config.yaml
n_kv_head: 4
positions: "rope"
init: "normal"
batch_tokens: 65536
train_tokens: 402700000
steps: 6145
dataset: "wikipedia_en"
Below are experts of layer 5 (counted from 0) of a mixture-of-experts language model. Rows are named router (the router's row for the expert), up (a neuron's input weights, with its number), down (a neuron's output weights, with its number) and show model dimensions 192-223. Each number is 50 + 12 x the weight over its row's rms, rounded and kept within 0 to 99.
After each expert's rows: "gets" lists some tokens that make up at least twice as much of what it gets as of all text. This comes from a sample of Wikipedia text that the model never trained on. Tokens count by the router's weight.

# expert 42
router:57 47 44 51 64 36 53 44 50 15 41 41 39 36 22 38 63 61 55 42 38 71 49 47 66 19 61 47 44 55 23 44
up0:45 64 61 50 44 27 63 55 42 69 46 27 52 36 38 58 62 41 36 41 44 67 62 26 40 42 60 54 60 60 39 35
down0:61 55 52 47 71 50 35 37 56 55 52 39 42 39 47 35 54 49 39 40 56 46 38 70 54 47 21 33 65 43 43 41
up1:51 43 49 28 47 70 54 29 44 42 61 59 47 51 48 58 49 67 51 40 53 52 58 54 53 61 57 42 52 58 30 48
down1:52 64 67 41 58 32 40 57 59 56 61 48 66 50 41 51 61 59 45 38 39 45 49 47 40 72 53 48 42 56 36 56
up2:48 43 56 40 61 45 54 49 56 73 44 53 69 52 62 24 73 46 47 45 28 51 39 49 41 34 56 42 33 39 54 32
down2:42 47 68 59 57 58 64 49 63 37 49 55 58 40 57 70 47 48 53 71 48 29 46 53 52 57 38 46 24 43 54 51
up3:68 49 63 45 61 68 57 54 44 72 64 45 57 48 37 64 62 64 52 56 37 38 60 46 40 71 65 52 54 71 55 41
down3:52 56 43 56 47 56 52 41 46 51 52 37 54 45 35 52 46 52 75 25 34 57 67 62 41 72 51 53 59 36 48 35
up4:38 40 61 58 49 32 40 53 49 48 37 40 34 49 25 53 56 51 55 43 40 52 43 45 47 31 39 50 35 50 13 51
down4:61 43 43 57 66 46 47 41 70 59 62 50 50 52 32 88 44 44 55 57 62 39 39 44 23 58 58 50 48 42 39 50
up5:68 44 55 56 57 58 60 54 42 48 39 50 44 41 35 36 47 57 79 52 20 60 47 57 70 30 50 55 52 36 59 47
down5:25 48 53 62 48 40 65 59 48 52 40 55 48 45 44 41 49 51 47 49 55 54 49 51 37 60 70 45 63 52 71 56
up6:29 53 47 74 50 55 74 39 48 74 39 57 34 46 57 42 36 51 42 47 69 57 49 63 22 59 55 54 42 50 30 55
down6:57 46 36 45 46 60 42 27 52 31 59 71 39 41 44 56 58 63 52 56 55 61 56 57 55 39 43 39 53 40 38 69
up7:27 62 45 57 62 38 55 61 48 40 44 58 43 57 53 61 49 52 50 57 56 40 45 54 33 42 51 58 42 51 42 34
down7:41 31 68 68 48 55 66 66 48 33 33 57 47 53 51 39 65 44 46 34 51 48 58 55 42 44 54 34 57 54 45 34
up8:68 72 51 75 40 45 36 41 50 62 66 53 29 28 65 44 55 54 43 64 52 44 59 68 40 44 42 42 62 48 36 50
down8:55 51 51 52 30 42 49 48 59 31 58 47 43 31 59 42 35 45 38 59 58 63 48 66 60 50 58 39 59 57 62 54
up9:58 61 41 48 64 49 42 24 66 51 50 41 47 60 58 50 46 32 63 39 37 52 57 44 51 49 74 57 57 59 55 54
down9:44 36 61 47 37 53 38 48 46 54 40 72 43 44 58 47 65 46 38 37 41 51 44 48 40 62 47 64 30 35 61 52
up10:46 36 38 55 46 35 60 52 47 41 45 62 41 43 52 39 53 24 64 41 57 78 48 45 42 59 37 31 67 54 39 52
down10:51 57 67 51 47 48 40 36 63 44 49 44 41 68 41 31 36 35 71 39 53 58 41 59 41 32 43 44 73 62 28 57
up11:53 42 31 58 50 20 50 60 66 53 36 62 40 43 36 45 58 54 54 45 54 35 42 41 40 39 69 63 39 44 65 47
down11:55 49 51 79 44 54 47 45 52 37 67 70 56 49 55 42 59 65 34 58 64 54 37 43 55 46 64 31 52 55 47 37
gets: " |", ":", "-", ";", "|", "s:"

# expert 4
router:37 67 55 53 72 43 56 64 63 32 51 25 44 38 37 59 50 49 74 52 50 57 43 53 59 29 42 51 44 63 63 46
up0:35 65 36 65 62 41 51 39 46 70 38 10 48 56 63 63 50 28 70 57 28 52 22 70 37 43 48 46 42 68 53 44
down0:49 57 62 43 59 54 46 51 45 57 52 49 38 42 44 65 55 32 44 56 52 36 40 48 53 52 50 51 31 44 45 42
up1:54 72 33 80 42 64 67 55 55 60 34 50 52 47 43 64 21 47 62 30 48 62 30 40 42 44 39 64 34 61 56 56
down1:52 50 42 39 75 55 53 52 61 54 60 29 66 41 57 42 44 17 61 45 58 45 40 47 61 50 72 60 45 67 85 68
up2:58 46 60 63 42 63 52 61 60 42 36 59 44 53 53 27 52 52 57 60 51 56 49 25 62 28 38 49 41 52 42 38
down2:46 53 33 54 40 41 50 54 53 50 60 46 65 57 34 41 23 61 63 48 70 47 45 39 45 58 46 41 53 56 32 45
up3:48 61 68 47 53 70 34 50 42 66 52 39 26 39 43 82 43 44 58 54 39 43 35 44 53 43 37 47 80 65 52 37
down3:59 57 45 77 53 44 48 42 62 45 48 44 61 61 60 37 49 70 77 50 37 42 39 63 44 46 56 44 38 47 63 50
up4:43 57 55 38 48 69 34 48 48 18 39 58 57 38 23 45 45 62 45 40 27 49 37 62 40 72 60 47 48 54 42 57
down4:50 62 32 33 49 50 64 71 29 42 15 40 51 48 59 62 46 50 42 53 42 33 51 65 36 44 43 67 30 56 26 51
up5:44 40 55 43 70 32 42 54 54 30 29 59 50 51 35 51 38 53 49 42 56 49 54 52 32 60 50 58 57 52 55 52
down5:60 30 58 50 42 48 49 58 47 38 54 61 38 62 60 51 36 55 31 61 45 58 68 63 37 42 54 59 43 53 63 91
up6:41 55 34 44 50 54 58 57 45 64 70 46 51 33 54 69 39 56 49 54 50 36 40 34 51 31 38 46 67 62 39 50
down6:52 74 50 53 70 56 49 42 43 40 37 40 55 44 73 69 35 36 55 55 54 54 56 63 56 49 30 59 44 50 47 65
up7:40 56 59 22 43 42 48 34 40 42 68 45 51 47 53 41 53 51 64 29 53 48 60 59 59 41 45 63 36 55 55 46
down7:49 56 61 56 43 47 59 41 61 66 31 49 74 47 62 46 67 52 62 49 46 56 59 26 68 48 47 53 41 49 53 36
up8:66 61 56 45 27 56 36 50 58 56 35 19 45 59 35 59 53 44 59 43 72 73 30 55 56 35 51 47 45 57 49 77
down8:52 58 32 48 44 42 43 56 45 58 67 55 55 57 59 46 75 55 40 62 25 21 35 55 51 78 55 54 53 42 57 36
up9:33 82 62 46 46 49 63 64 58 41 23 68 63 31 59 43 46 40 46 44 40 32 56 39 47 75 48 43 31 37 70 48
down9:51 43 67 51 62 50 56 48 44 68 35 27 60 54 43 46 53 58 50 47 50 76 45 43 68 47 48 63 60 82 51 44
up10:51 52 47 39 55 56 32 52 86 55 44 35 36 39 57 40 49 39 46 34 51 52 36 40 56 45 38 61 60 54 65 56
down10:41 57 47 51 34 65 26 64 50 48 46 50 53 50 30 48 48 67 54 45 38 52 54 31 60 56 81 23 54 32 55 52
up11:53 58 59 51 53 54 51 39 17 53 38 53 61 53 27 66 43 43 52 48 64 36 23 39 54 46 39 66 49 59 75 69
down11:59 65 60 55 65 34 45 44 38 54 36 46 87 39 40 41 38 45 53 63 68 46 24 48 73 51 53 38 51 45 75 60
gets: "-", " |", "|", "==", " =", "==="

# expert 51
router:42 48 53 76 37 40 38 38 65 30 40 59 50 50 42 47 51 59 33 59 68 54 42 63 48 42 64 49 65 59 55 51
up0:55 50 75 36 42 57 50 51 41 34 53 48 33 40 34 50 55 51 54 55 68 35 60 44 46 45 65 35 52 49 34 62
down0:57 48 33 55 43 59 46 36 72 67 52 57 64 55 51 36 58 30 46 51 50 66 50 70 40 45 64 35 30 38 44 52
up1:55 46 35 24 52 60 51 78 60 63 39 53 27 63 70 46 45 58 67 55 71 45 48 61 63 63 68 66 54 53 49 53
down1:61 55 56 52 37 36 55 67 58 39 71 61 61 45 46 26 55 60 31 62 48 63 69 63 65 61 38 41 57 39 63 61
up2:53 43 69 59 50 24 42 37 36 56 44 24 39 34 56 55 51 47 37 62 62 40 56 44 70 33 76 45 52 58 33 48
down2:54 58 50 57 48 41 34 47 45 62 36 37 54 44 58 38 57 51 53 39 52 51 49 52 47 53 39 35 38 59 79 33
up3:59 60 51 52 53 37 38 57 45 36 48 59 60 43 61 38 37 48 35 43 27 71 48 61 41 64 55 27 41 45 58 53
down3:31 43 61 60 78 58 41 51 58 55 53 42 67 46 57 45 60 30 40 42 42 57 67 51 59 36 53 41 50 82 54 51
up4:53 53 68 45 61 43 48 30 36 49 37 64 61 32 45 50 79 47 55 59 47 54 44 60 56 30 49 56 51 51 38 48
down4:56 52 62 40 65 68 46 66 55 63 27 46 42 42 48 50 53 46 52 56 55 56 60 59 35 52 49 39 21 61 54 70
up5:51 56 40 90 35 44 48 49 40 45 42 54 76 35 57 54 39 44 47 40 66 46 56 77 35 50 49 41 53 64 61 59
down5:25 45 69 41 52 48 29 54 56 36 50 67 36 43 49 51 34 65 55 45 42 66 37 73 44 34 83 36 60 69 41 63
up6:46 52 57 52 43 54 45 57 66 38 50 62 44 38 47 36 62 52 59 48 56 37 40 41 47 39 57 43 52 51 52 63
down6:53 34 47 46 59 34 59 56 50 45 26 36 45 41 70 45 49 47 51 49 52 28 37 39 54 54 64 40 47 45 51 20
up7:50 41 49 69 56 45 51 51 58 47 63 40 80 50 45 46 35 63 31 52 64 41 51 46 50 63 52 31 66 52 29 66
down7:61 67 63 44 73 49 47 36 60 44 49 36 41 39 41 65 47 55 51 59 46 63 60 61 48 39 50 71 42 47 61 54
up8:39 58 63 43 40 71 43 38 51 35 46 34 43 44 62 68 37 63 38 31 54 41 59 59 50 44 56 43 49 25 45 33
down8:29 42 47 44 52 49 48 71 60 46 59 45 48 71 65 45 53 38 62 49 38 48 58 37 45 28 61 29 44 50 45 46
up9:55 61 27 51 64 41 62 46 58 49 56 32 41 49 31 35 44 53 38 70 62 62 44 47 31 43 59 38 29 43 61 52
down9:57 34 58 42 53 47 56 48 59 45 46 46 40 26 45 32 48 40 57 65 32 52 53 71 48 45 32 48 65 30 34 50
up10:59 48 31 58 46 50 61 51 50 39 68 68 65 41 59 46 54 41 58 35 72 46 55 54 42 51 47 27 52 45 52 23
down10:43 39 49 45 54 78 48 61 71 61 50 53 62 35 58 45 50 49 22 58 51 45 77 21 34 67 32 48 49 45 58 42
up11:68 41 57 48 74 52 69 41 41 57 62 57 47 64 47 62 29 49 35 31 60 60 60 58 51 69 51 51 41 76 43 63
down11:42 61 47 30 53 46 56 60 57 54 39 40 45 50 46 29 46 57 66 55 55 56 51 47 47 38 68 77 60 41 61 68
gets: " |", "9", "8", "4", "5", "7"

# expert 18
router:31 48 39 62 56 82 49 49 60 50 61 46 33 51 86 33 31 59 65 81 39 65 38 55 36 49 61 64 69 40 67 65
up0:56 42 70 66 39 63 55 38 49 68 73 63 54 45 29 69 54 58 36 58 36 69 43 50 45 65 48 35 32 40 46 48
down0:48 53 56 38 58 53 56 47 40 31 55 72 56 43 55 49 42 63 62 52 58 53 70 47 48 46 63 50 60 59 60 34
up1:43 37 42 60 41 47 49 47 81 40 30 49 55 59 45 35 49 61 30 50 64 51 60 49 59 71 54 44 69 67 60 45
down1:60 53 59 41 53 47 59 45 57 54 33 28 43 46 53 46 75 29 48 52 59 51 35 47 60 61 82 43 43 44 46 23
up2:26 38 55 79 20 37 58 41 53 33 57 52 66 40 54 54 44 54 59 53 36 72 51 21 32 59 57 63 46 67 53 73
down2:60 69 40 35 50 46 26 47 54 38 44 42 40 29 53 52 74 61 51 66 59 58 52 61 57 51 47 16 50 47 41 47
up3:57 43 53 42 54 38 61 60 62 49 53 49 37 59 57 58 56 33 47 51 52 28 62 53 59 26 57 52 76 63 53 34
down3:61 56 54 35 66 58 50 51 43 63 31 62 68 50 41 34 48 42 41 60 69 41 56 39 36 30 56 56 59 37 66 47
up4:67 43 42 48 65 48 38 39 30 54 57 52 49 64 59 56 57 47 31 43 39 74 39 46 70 29 46 60 36 76 48 52
down4:66 55 73 59 48 46 62 57 45 58 66 50 50 58 45 39 35 37 51 32 47 57 48 66 45 48 23 70 42 44 57 64
up5:42 39 69 45 44 45 54 73 46 45 43 45 43 52 55 55 56 37 40 48 41 55 41 57 58 35 42 81 48 43 60 43
down5:49 42 42 21 54 44 46 57 57 78 46 60 39 51 46 71 34 24 47 58 36 54 43 56 57 64 58 48 54 35 54 58
up6:79 38 46 55 47 42 33 54 58 52 56 57 54 67 55 56 51 60 74 37 66 47 41 44 41 64 56 50 58 66 52 40
down6:37 79 39 62 48 33 51 56 57 72 36 63 61 50 38 53 38 47 61 60 45 33 29 64 38 48 37 74 67 50 46 32
up7:57 53 58 56 41 72 63 53 41 44 35 33 33 58 33 54 53 54 40 76 58 61 65 63 31 50 68 54 56 51 26 71
down7:39 54 22 44 62 48 40 63 51 58 36 46 56 47 25 30 56 36 41 54 56 55 55 48 42 63 76 55 37 67 42 52
up8:42 48 49 36 50 48 59 41 69 60 50 61 53 53 71 34 54 56 49 35 54 55 35 42 58 39 44 55 65 65 55 49
down8:63 45 51 72 44 38 58 40 46 42 53 44 48 52 17 47 57 53 41 29 62 56 44 48 53 46 38 48 60 51 36 24
up9:85 54 43 46 45 38 61 56 47 61 48 49 43 30 64 59 46 59 53 76 56 47 56 52 61 35 52 32 38 53 43 53
down9:57 55 47 74 67 47 57 67 42 56 35 49 30 39 62 43 45 27 58 51 67 16 53 40 38 60 36 47 45 56 61 49
up10:58 54 53 60 72 47 45 51 58 42 30 35 60 48 39 23 46 29 55 59 32 25 47 42 48 74 52 33 46 58 81 42
down10:59 54 31 57 58 49 59 51 40 26 70 85 52 67 42 42 58 44 49 69 51 56 37 61 54 51 66 64 43 35 62 60
up11:51 40 46 67 30 45 48 50 51 62 52 28 59 35 50 44 61 32 44 36 56 52 25 63 26 45 54 44 32 55 67 66
down11:71 27 55 62 36 45 45 40 71 48 62 51 44 62 55 53 59 49 50 48 46 54 35 75 61 35 53 29 59 31 49 32
gets: "\n", "===", "==", " ==", " ===", "===="

# expert 26
router:41 35 36 43 53 55 54 45 44 59 41 52 50 45 46 56 51 42 50 59 65 60 35 50 40 42 62 45 64 38 51 57
up0:51 36 26 31 51 56 50 56 70 34 36 46 46 39 60 35 64 30 66 38 35 26 42 63 56 48 65 23 58 48 54 25
down0:54 48 39 44 41 31 56 60 45 54 69 50 37 63 23 41 37 39 43 48 57 30 57 67 41 50 66 42 44 57 39 63
up1:30 58 70 58 30 49 42 69 50 42 53 51 51 26 32 50 63 38 53 60 44 34 47 49 39 83 53 52 59 31 41 66
down1:42 47 64 53 51 31 51 36 36 38 64 65 40 71 77 41 41 39 56 39 31 54 32 39 63 68 55 51 41 49 62 60
up2:34 55 37 58 27 28 63 47 47 57 63 59 52 49 10 46 48 53 51 47 90 70 45 51 34 45 61 36 51 42 60 54
down2:49 50 50 46 45 48 55 54 42 68 49 62 56 56 64 44 67 53 52 23 44 46 21 56 64 32 53 61 39 57 68 59
up3:54 19 63 48 51 70 39 65 48 67 41 72 49 42 47 53 56 39 35 55 44 53 50 59 58 36 50 57 46 60 40 44
down3:56 36 46 51 65 35 65 67 49 28 35 62 50 57 39 61 55 48 39 34 49 45 46 65 53 67 32 70 53 34 18 40
up4:50 56 44 61 63 48 40 59 34 42 32 50 60 49 36 55 43 52 63 52 67 42 50 37 64 68 47 62 45 40 53 47
down4:55 65 53 50 62 60 55 49 59 42 64 29 43 46 56 42 62 52 38 80 40 28 79 54 61 51 49 45 38 48 51 55
up5:38 48 37 66 61 55 66 49 58 53 53 41 63 40 55 45 56 41 51 57 43 48 53 29 49 45 54 65 53 52 40 54
down5:59 52 44 50 41 44 52 50 59 47 52 44 67 46 67 36 59 65 46 61 71 68 37 49 34 50 57 44 53 54 65 44
up6:61 62 43 54 45 42 39 29 50 46 53 30 50 48 64 42 74 46 44 50 39 46 52 48 57 57 35 48 54 63 60 24
down6:61 48 49 63 41 61 44 44 55 37 30 55 64 60 42 34 52 38 77 43 64 24 57 35 49 44 58 38 72 37 37 51
up7:39 61 49 40 60 55 52 38 46 37 81 54 58 44 46 19 61 50 38 44 49 49 44 68 37 67 29 61 41 36 42 46
down7:40 49 58 60 49 43 45 65 29 59 65 31 31 48 71 50 30 38 47 39 40 69 57 42 56 48 60 60 42 41 53 49
up8:51 47 47 39 52 63 54 62 40 71 40 54 44 47 29 39 49 26 63 50 43 41 34 55 23 61 39 49 51 21 63 46
down8:24 59 49 39 63 59 45 53 37 65 49 48 55 64 72 44 63 77 42 39 36 55 42 65 20 42 58 68 56 37 67 38
up9:44 53 38 42 76 31 53 34 47 59 34 57 62 59 63 64 63 45 56 40 63 35 67 41 59 41 41 48 47 42 41 23
down9:44 34 49 57 58 62 62 46 33 50 58 52 52 64 31 70 15 59 21 45 69 36 65 44 23 56 23 28 65 63 35 50
up10:35 51 44 44 40 49 65 75 50 50 56 48 76 44 61 49 32 59 38 77 47 45 57 37 57 69 39 64 55 53 58 42
down10:50 35 47 59 46 45 56 39 47 40 56 47 61 32 45 57 67 53 63 65 56 44 62 41 75 39 51 55 67 58 46 59
up11:50 71 26 54 56 42 63 44 54 60 34 52 37 40 67 56 43 38 49 51 29 44 50 42 45 47 42 40 48 62 59 42
down11:45 45 65 70 53 41 48 39 60 37 52 50 57 68 57 62 57 59 58 32 33 47 56 66 31 55 75 40 47 48 45 65
gets: " a", " 0", " two", " 1", " 2", " 3"

# expert 14
router:52 53 55 35 64 54 58 39 63 52 34 61 45 38 49 63 63 55 71 51 61 45 15 36 41 57 69 50 70 60 35 67
up0:24 41 37 55 40 47 57 65 48 55 51 60 78 29 51 39 58 46 55 55 51 46 55 36 49 37 47 34 85 64 46 33
down0:58 50 57 63 48 48 51 43 49 64 43 34 32 48 46 62 45 40 37 60 52 44 43 51 54 35 57 33 50 48 52 56
up1:63 53 30 56 88 53 73 57 43 50 49 64 54 59 41 44 68 39 54 57 59 40 86 30 48 48 55 68 52 62 65 53
down1:56 34 50 58 78 27 49 76 47 32 50 58 41 58 37 71 70 49 52 43 63 71 45 61 39 63 42 43 52 46 64 61
up2:36 83 57 42 62 39 47 53 61 55 76 40 35 42 34 63 42 50 49 41 56 64 59 39 60 36 59 63 46 63 35 45
down2:54 64 57 40 66 52 60 57 51 46 68 44 54 69 38 72 43 45 53 50 54 53 59 38 66 29 53 31 53 73 57 44
up3:50 63 44 41 31 42 56 51 33 52 48 30 64 48 35 47 57 48 46 41 62 66 59 50 58 50 21 52 58 48 42 53
down3:74 48 51 48 34 58 45 65 30 39 34 33 55 52 43 51 57 67 52 80 51 48 69 54 35 56 73 63 36 44 42 50
up4:43 42 59 46 51 64 58 58 67 54 58 53 65 34 37 38 48 47 54 43 53 50 84 38 46 49 61 48 46 63 41 54
down4:48 38 48 38 39 63 55 34 47 60 53 57 41 43 32 58 64 58 66 32 50 44 60 36 31 50 50 22 45 44 49 47
up5:72 28 46 60 44 52 57 33 47 27 56 60 36 46 44 77 49 25 65 65 56 39 53 44 37 45 64 61 39 48 46 42
down5:47 27 36 37 34 46 67 35 63 36 44 77 51 39 37 84 45 53 68 30 53 38 76 50 57 56 43 50 64 64 60 45
up6:55 63 44 50 50 74 42 63 49 41 44 46 31 37 39 30 45 46 64 47 53 43 50 42 43 58 47 53 40 66 48 58
down6:46 40 59 62 57 33 38 48 51 55 61 63 60 55 71 51 54 69 60 37 51 73 45 57 57 40 26 47 37 41 31 60
up7:33 60 69 62 39 63 48 35 66 45 39 40 68 46 48 34 74 71 39 44 38 32 56 16 56 42 47 53 52 59 47 59
down7:33 48 47 31 65 41 33 55 60 31 47 36 66 63 54 48 40 62 59 59 30 60 44 38 42 60 53 29 44 67 54 61
up8:59 22 46 49 44 49 28 33 51 44 38 45 63 66 68 69 62 47 52 33 52 47 59 51 47 48 50 42 54 57 63 71
down8:51 35 61 54 32 48 42 61 47 47 49 53 54 47 44 50 71 55 66 55 56 61 47 55 52 57 64 45 61 56 67 50
up9:34 38 55 49 50 60 62 59 50 69 51 74 55 56 35 65 41 43 57 66 62 50 61 41 53 62 45 33 61 45 36 78
down9:50 83 42 71 40 76 56 44 50 52 59 52 58 56 68 40 53 54 52 54 55 47 49 59 51 37 62 61 63 68 39 63
up10:57 31 55 61 32 55 40 48 32 49 73 73 49 57 45 76 50 33 56 68 34 33 62 39 45 45 30 39 47 52 30 62
down10:41 41 36 51 44 25 71 58 54 62 39 56 37 42 47 42 49 35 76 46 59 51 47 25 55 49 35 63 52 45 55 73
up11:47 48 49 50 50 30 33 60 31 52 37 36 66 67 56 53 48 32 49 52 55 38 54 51 61 38 62 48 35 61 63 20
down11:47 78 24 66 58 58 47 44 42 50 39 57 58 46 60 57 51 62 38 45 29 80 47 50 41 38 31 54 32 46 60 25
gets: " in", " the", " of", " on", " In", "In"

# expert 49
router:42 60 47 42 38 58 74 65 28 44 65 60 38 40 47 47 72 59 46 63 61 53 33 60 51 50 58 61 23 65 54 71
up0:38 21 68 43 48 50 52 47 48 48 46 51 31 47 58 35 60 53 52 58 31 38 58 35 48 24 60 47 53 73 50 52
down0:48 50 63 44 46 52 46 55 72 61 47 52 79 47 42 46 52 65 40 52 40 46 40 55 59 76 62 43 60 28 36 75
up1:51 57 22 45 41 42 58 72 63 63 39 51 41 58 50 59 48 67 62 52 43 58 55 67 64 50 53 47 39 52 43 33
down1:50 66 74 37 39 51 51 75 40 51 55 69 39 51 34 42 44 53 72 48 36 39 45 66 65 49 35 53 32 70 38 47
up2:42 38 40 48 51 39 39 41 58 64 64 54 31 58 53 53 53 66 39 48 50 73 63 53 65 61 55 57 35 61 46 66
down2:44 50 40 56 40 59 34 57 45 44 43 30 56 49 62 50 33 33 53 36 55 38 36 57 47 33 83 52 52 51 59 34
up3:61 47 47 40 50 40 56 55 47 29 54 50 53 51 49 29 55 30 53 65 47 36 87 64 33 41 48 58 45 59 40 41
down3:45 36 17 48 41 47 42 40 55 35 46 51 20 62 70 23 57 49 49 55 56 66 49 55 62 52 79 58 55 48 64 44
up4:43 37 66 51 23 73 50 49 67 58 48 52 47 48 53 52 48 53 47 25 59 71 44 45 35 54 35 53 39 46 29 71
down4:51 72 50 53 41 47 31 44 42 40 49 76 55 67 49 10 62 76 51 42 55 43 38 49 31 36 40 50 56 62 45 48
up5:36 50 27 47 47 53 54 63 40 33 43 54 49 58 41 25 57 33 55 41 62 57 62 37 59 39 46 46 30 49 51 59
down5:65 52 54 66 46 78 34 45 47 43 53 57 53 46 24 60 57 43 46 66 61 52 37 42 47 45 54 35 40 53 72 53
up6:70 45 45 29 58 63 55 57 60 48 32 46 43 52 55 40 59 76 65 61 57 39 62 44 52 72 63 42 72 59 57 55
down6:68 46 57 40 45 46 40 63 27 36 78 67 49 17 31 56 51 43 59 57 66 40 79 48 67 44 38 36 40 30 48 59
up7:40 34 65 61 62 42 54 29 66 46 42 68 60 49 37 62 42 60 46 55 59 53 65 65 44 49 58 64 64 48 53 62
down7:72 50 54 49 46 32 27 57 57 42 62 60 69 37 33 70 56 57 59 56 64 50 58 38 33 51 28 64 59 42 62 27
up8:65 48 51 68 53 55 47 66 43 54 50 74 60 56 32 55 49 44 44 37 67 66 40 45 61 53 60 54 48 47 50 71
down8:52 53 44 42 43 51 52 45 60 30 48 58 55 50 48 60 54 32 55 51 48 58 55 68 64 49 12 46 68 46 47 37
up9:50 53 48 56 34 55 41 46 39 80 55 56 47 49 60 55 47 54 57 53 59 57 34 32 42 62 35 62 54 61 31 74
down9:68 32 48 47 70 50 53 61 39 20 59 39 54 55 60 64 70 40 33 59 49 48 43 51 45 36 63 38 47 37 36 41
up10:43 34 41 68 58 29 58 42 54 31 59 61 61 65 37 18 53 46 44 38 57 43 49 54 46 59 55 52 25 69 36 67
down10:59 59 46 47 36 30 38 49 49 35 44 37 40 41 31 29 40 53 41 54 65 23 45 34 56 59 50 33 68 53 38 40
up11:73 64 49 57 50 59 46 67 33 42 44 68 67 50 49 57 73 42 58 51 39 50 53 41 73 42 65 67 43 55 41 40
down11:50 52 50 52 69 59 42 62 53 61 41 47 42 52 36 47 67 49 60 60 64 63 67 09 52 32 42 53 58 57 51 46
gets: " |", "|", ";", "==", ":", "="

# expert 3
router:59 64 61 51 71 37 43 85 48 35 41 47 54 25 31 38 57 52 65 59 68 55 48 37 50 49 60 48 40 64 49 54
up0:42 38 58 59 57 51 49 49 42 44 48 43 66 62 31 58 62 40 59 68 39 54 43 61 74 34 52 48 55 61 78 47
down0:63 67 35 58 64 56 27 51 59 37 59 41 52 57 39 39 62 55 65 55 45 43 51 55 41 55 42 34 33 45 26 32
up1:33 43 55 58 47 56 63 54 41 51 72 47 56 66 24 46 49 35 45 69 47 38 63 58 41 62 64 44 56 37 40 63
down1:58 44 31 67 43 46 41 49 54 31 50 41 48 48 44 45 42 71 55 34 47 44 46 55 14 38 48 27 59 40 40 41
up2:49 59 56 38 54 36 50 62 63 49 44 65 44 31 54 31 68 68 46 58 61 60 39 27 56 46 62 72 75 65 45 36
down2:63 64 62 70 55 53 52 43 46 51 47 43 52 49 50 28 44 43 26 56 56 17 37 55 53 67 47 34 51 51 51 69
up3:42 50 45 32 69 41 60 49 47 45 50 46 47 47 55 69 45 44 60 46 59 50 36 43 45 49 56 50 26 54 57 54
down3:66 44 52 62 56 44 64 63 63 41 53 48 35 57 54 22 33 42 36 43 47 54 55 47 43 26 43 51 42 60 58 39
up4:41 35 59 23 58 41 50 59 69 67 48 44 51 43 56 61 56 43 39 73 57 60 48 59 52 32 60 40 41 58 36 29
down4:60 51 55 46 46 40 42 49 61 24 68 64 37 60 72 44 56 31 62 47 54 40 54 67 51 56 38 43 63 56 62 38
up5:47 60 52 25 37 65 35 39 61 44 46 56 33 45 45 13 56 52 67 63 59 43 57 68 61 45 53 69 51 51 74 63
down5:31 61 55 34 29 52 42 36 28 69 65 44 46 53 43 49 40 54 25 30 49 43 26 60 43 32 33 37 72 54 39 47
up6:45 65 82 61 67 39 55 43 49 47 53 57 72 45 66 57 38 41 54 57 52 57 49 45 47 30 75 62 41 37 60 38
down6:49 41 58 62 51 41 71 61 55 45 74 48 40 54 49 82 55 44 55 34 31 52 45 58 48 45 49 69 42 57 43 21
up7:74 43 37 45 44 55 67 49 52 52 38 46 54 48 33 23 66 54 34 43 75 30 31 45 54 53 76 54 42 67 45 74
down7:51 40 52 49 60 57 41 51 41 47 73 52 39 51 43 49 51 51 46 49 61 31 30 37 35 39 65 43 60 62 43 69
up8:44 65 61 46 31 56 21 65 52 38 57 47 31 46 49 46 40 28 56 29 62 25 55 48 43 58 52 64 48 39 54 37
down8:58 35 38 40 37 50 44 47 52 32 37 26 50 36 43 32 58 58 60 51 63 65 52 49 50 65 79 52 53 55 39 51
up9:48 57 46 57 32 66 62 68 72 50 39 61 40 40 38 53 47 33 64 57 69 37 44 31 68 52 68 42 45 49 86 48
down9:58 56 44 35 52 70 59 61 55 49 55 58 35 22 43 64 55 42 34 83 63 43 68 19 58 42 54 59 74 26 40 44
up10:80 43 51 45 38 53 54 60 52 61 49 42 63 57 30 32 31 37 69 47 41 42 60 37 39 40 41 72 33 58 41 24
down10:66 41 57 51 45 52 43 58 54 41 55 45 63 29 43 52 55 41 65 51 48 64 47 46 53 58 66 51 34 46 64 30
up11:43 56 49 56 65 39 47 54 74 57 44 65 61 51 35 29 57 68 45 71 51 45 64 32 47 49 42 59 61 48 63 44
down11:64 52 42 46 33 63 44 38 58 40 44 67 44 54 35 49 57 60 42 46 33 67 75 64 53 41 56 40 36 59 75 30
gets: " |", "|", "-", ";", ":", " –"